From a checkpoint of a small mixture-of-experts model trained on Wikipedia.
Experts: 48 experts in each of 10 layers, 160 SiLU neurons an expert, 2 picks a token, a softmax router.
Training: a variant of Adam for the experts, 274M tokens, 4175 steps.
Below are experts of layer 3 (counted from 0) of a mixture-of-experts language model. Rows are named down (a neuron's output weights, with its number) and show model dimensions 0-159. Each number is 128 + 24 x the weight over its row's rms, rounded and kept within 0 to 255.
Before each expert's rows: a language model's description of what the expert responds to. This comes from a sample of Wikipedia text that the model never trained on.

# expert 29
Surname-ending syllables. Final syllables of proper names, especially surnames and place names: -nett, -ton, -son, -man, -sky, -rk, as in Ellington, Wolverhampton.
down0 [136 138  91 102 137 125 137 128 108 130  86  88 147 126 144 143 115 143 138 126 124  95 136 126 132 103 129 128 107 117 173 158 116 116 113 158 135 177 102 133 131 132 172 122 159  84 153 133 152 137 145 144 115  92 117 151 104 108 147 119 119  99 153 121 113 121 142 135 128  94 154 141 147 117 130 192 143 146 105 139 133 118 111 108 125 149 106 144 146 171 148 143 116 117 110 132 127 155 107 123 145 160 126 111 107 106  84 119 119 104 149  85 130  89  69  83 160  89 133 128 160 131  76 139 105 169  69 132  93 125 157  99 130 140 120 167 108 165  80 110 153 104 127  97 139 101 131 180 118 152 120 160 126  92 121 129 120  91 173 137]

# expert 47
Capitalized name openings. First pieces of capitalized names and syllables such as Flo, St, G, O, ca, ba, cu in names and places, e.g. Florey, Stillwater, Ecuador.
down0 [120 110 106 125 141 125 151 105 137 128 119 159  89 121 146 145 118  92 108 133 101 126 174 158 128  74  92 164 139 144 158 145  98 102 112 149 197 129 134  98 133 139 106 121  85 104 120 155 149 155 107 134 107 150 144  85 147 127 142 133 108  96 150 152 101 138 158 137 125 124 153 104  97 153 129 146 140 131 148 107 149 124 145  90 163 186 102 122 145 102  94  96 161 120 142  81 136 131 175 119 116 111 165 135  75 110 147 135 155 115 160 131 110 116 153 114 141  87 163 127 121 130 105 122 168 142 150  80  93 129 115 169 147 104 145 125 144 124 159 148 136 122 124 147 128 109 169  91 125 115 119 159 151 132 126  94 173 128 142 139]

# expert 23
Consonant word pieces. Word-internal consonant pieces such as n, en, h, z, sh in German, Slavic and Asian names and words, e.g. Entst-eh-ung, Kędzier-zy-n.
down0 [156  76 169  89 152 121  57 134 130 155 160  63 145 150 133 144 124 175 123 138 147 150 140 114 101 160 141 153 176 158 120 116 132 156 141 138 143 134 149 146 115 114 181 133 130 146 154 162 148 108 146 134 128 121 115  93 116 146 134 132 142 121  92 125 119 160 162 133 125 108 143  86 154 120 119 141  94 142 158 104 179 131 140 157 102 150 122 161 126 113 108 100 137 121 113 130 131 123 125 120 190 172 125 133 142 149 129 103 130 108  97 115 157 151 105  92 133 114  98 105 127 120 139 156 104 145 150 197 125 151 130  78 132 157 115 106  91 128 131 119 154 144 122 125 154 140 125 160 102 143 140 160 139  92 109 152 152 116 132 113]

# expert 24
Table cell separators. Pipe characters separating cells in Wikipedia tables of sports results, statistics and discographies, mostly after numbers or empty cells.
down0 [162 145 118 116 103 148 114 155 106  89 124 135 133 133  99 154 123 143 161 121 133  87 183 154 133 115 103 100 128 129 142 103 107 108 116 175  67 115  91 108 136  98 136 115 134 121 160 107  98 116 136 157  88 134 104 161 129 135 117 115 132 122 119 151 156 136 104 144 119 170 148 153  74 119 137 146 136 116 127 160 102 110 151 143 145 128 152 140 150 153 187 125 131 116 130 155 166 148 183  70 120 171  90 109 118  95 123 118 138 121 143 121 181 117 124 152 177 134 136 131 161 144 105 105 114 147 119 131 129 152 135 119 100 118 135 118  87 164 118 107  97  86 141 162 129  89 152 127 131 126 160 153 106  78 115 110 133  98 111 121]

# expert 40
Digits in coordinates, dates. Individual digits in coordinates, years, times and statistics, and closing parentheses after ages like "(age 63)".
down0 [ 99  97 106 130 101 140  70 140 122 113  94 139  88 113 127  98  98 154  93 138 154 118 114 125 119 133 131 138  91  98 136 160 191 102 139  96 124 155 147 106  96 101 116  90  95 169 124 140 111 159 107 101 132 115  83 118 128 110 148 169  94 137 137 138  84 102 142 162 165 154 118 118 104 114  75 177 132 166 183 104 149 157 111 115 139 123 122 125 138  95 104 133 147 149 118 140 136 124 174 130  58 145  93 133  90 127 168 126  93 102 119 108 130 123 165 126 163 119 143 126 143 141 145 128 143 112 156 122 110 122 100 105 146 128 136 124 118 137 139 133 106 152 116 103 157 127 113 135 114 114 120 106 143  94 100 139 107 110 108 153]

# expert 18
Capitalized name onsets. First pieces of capitalized proper names split into subwords, such as Li in Livia, Ro in Roost, Pe in Peadar.
down0 [139 115 139 135 149 128 149 111 172 109 108 172 102 106  95 139 102 141 136 141 167 178 116 119 105 112 128 142 150 105 129 109 142 150 145 137 137 129 143 114 137  66 163 123 102  92 145 145  91 137 119  81 132 135 117 141 119 125 142 123 143 143 153 148 112 110 140  92 155 119 168 174 100 122 159 151 111 103 122  89 153 132  88 106 116 112 115 103  98 130 162 137  76 158 116 127 141 108 152 107 168  99  94 120 119 121 104 115 150 116 144 110 133 147 125 138  80 183 151 142 102 121 143 170  70 155 140 126 104 155 104 109 111  79 158 174 148 119 107 136 121 130  93 147 166 168 124 127 109 119 134 136 134  96 156 112  90 100 131 105]

# expert 3
Digits inside numbers. Non-first digits of multi-digit numbers such as years, counts and table figures, e.g. 14'0'0, 18'2'3, 200'7'; also January, December.
down0 [163 136  98 118 144 119 134 103 102 120  94 143  91 117  83 134 133 134  99 133  99 134 122 142 114 131 128 106  97 149 118 161 188 165 143 122 123 151 118  96 143 134 116 128 175 132 147 110 178 125 132 133 105  98 116 103 123 151 129 154 155 131 112 139  68 136  99 147 117 117 130 159 104 130  96 129 136  93  95 123 119 137 146 140 119 142 106 101 125 123 130 129  95  90  97  95 139 164 156 111 114 140 118  96 153 153 155 128 113 107 132 159 134  65 122 161 120 136 144 109 129 110 127  80 161  99 108 124 117 156 165 169 146 114  97 104 133 118  97 117  98 133 119 154 111  81 112 133 139  93 173 173 161 116  64 108 162 153 140 147]

# expert 16
Parentheses and year digits. Opening parentheses before years, ages or populations, and middle digits inside four-digit years like 1960, 2023; also section "===" marks.
down0 [ 79 129 144  81 124 145 122 116 149  71 118 108 118 153 125 139  91 106 155 144  87 138 161 112 119  96 148 127 141 122 135  88 130 111 115  91 104 103 121 121 112  98 153  98 149 124 119 141 139 155 142 150 176 135 140 119 171 137 148 116 111 164 122  97 139 132 125 111 113 110 135 160 126 113 129 108 124 113 151 127 129 154 105 117 133 141 157 135 115 130 129 106 143 187 149 159 121 147 147 133 132 177 154 156  89 187 122 138  99 128 150  62 153 137 133 127  63 128  96 184  89 127 113 129 162 154 167 113 123 148 138 104 146 139 110 160 119 130 114 126 106 109 158 118 153 128 127 168  70 133  66 126 113 111 112 121 130 124 131 130]

# expert 11
Vowel-ending name pieces. Mid-word pieces ending in a vowel, such as e, a, ia, ro, ta, inside foreign names and rare words, e.g. Luis-e-ño, Ju-an, ke-do-ae.
down0 [100 156 125 144 122 142 121 124 155 133  86 131 126 156  85 128 124 120 104 141 146 109 123 165  68 151 139 163 142 167 154 106 122 138 153 124 116 115 130 143 110 130 118  93 110 106 173 161 139 152 108 119 126  99 119 164 104 158 152 127 110 109 156 129  83 109 106 127 154  80 124 114 146  83 155 176 152 139 115 147 117 131 166 119 162 129 134 136  93 189  83 130 136 132 125 135 103 150  96 147 139 180 110  97  97 114 108 120 146 123 104 107 109 128 117 131  87 127 152 127 113 112 119  73 104 110  98 148 121 131 107 144  85 124 126 129 114 103 183 117 139 126 116 144 153  72 132 129 129 147 154 135 103  96 108 104  85 138 133  79]

# expert 34
Table column separators. Pipe separators in election-result and sports tables, mainly after party names, plus of in state of, 5 of 5.
down0 [194 185 145  95 119 138 157 136 110  85 134 122 139 148  94 117 131 108  95 111 172 145 142 173 149  94 116 166 141  99 138 148 114 154 123 141 137 126 100 110 127  87 123 101 147 126 116 178  87  97 117 100 141 160 142  76 155 118 108 133 139 144 169  97  86 136 120 142 134 125 134  81 120 130 119 117 116  99 129 129 110 123  61  98 124 141 141 111 100 126 142 161 147 160 129 125 147  86 133 116 117  93 110 135 137 133 143 118 133 144 118  92 162 143 134 162 107 125 144 131 128 156 118 158 172 121 177 163 124 146 110 135 156  98 138 132 145 150 125 147 128 135 137  89 109 111 125 124 134 113 152 124 152 106 113 154  74  94 127  80]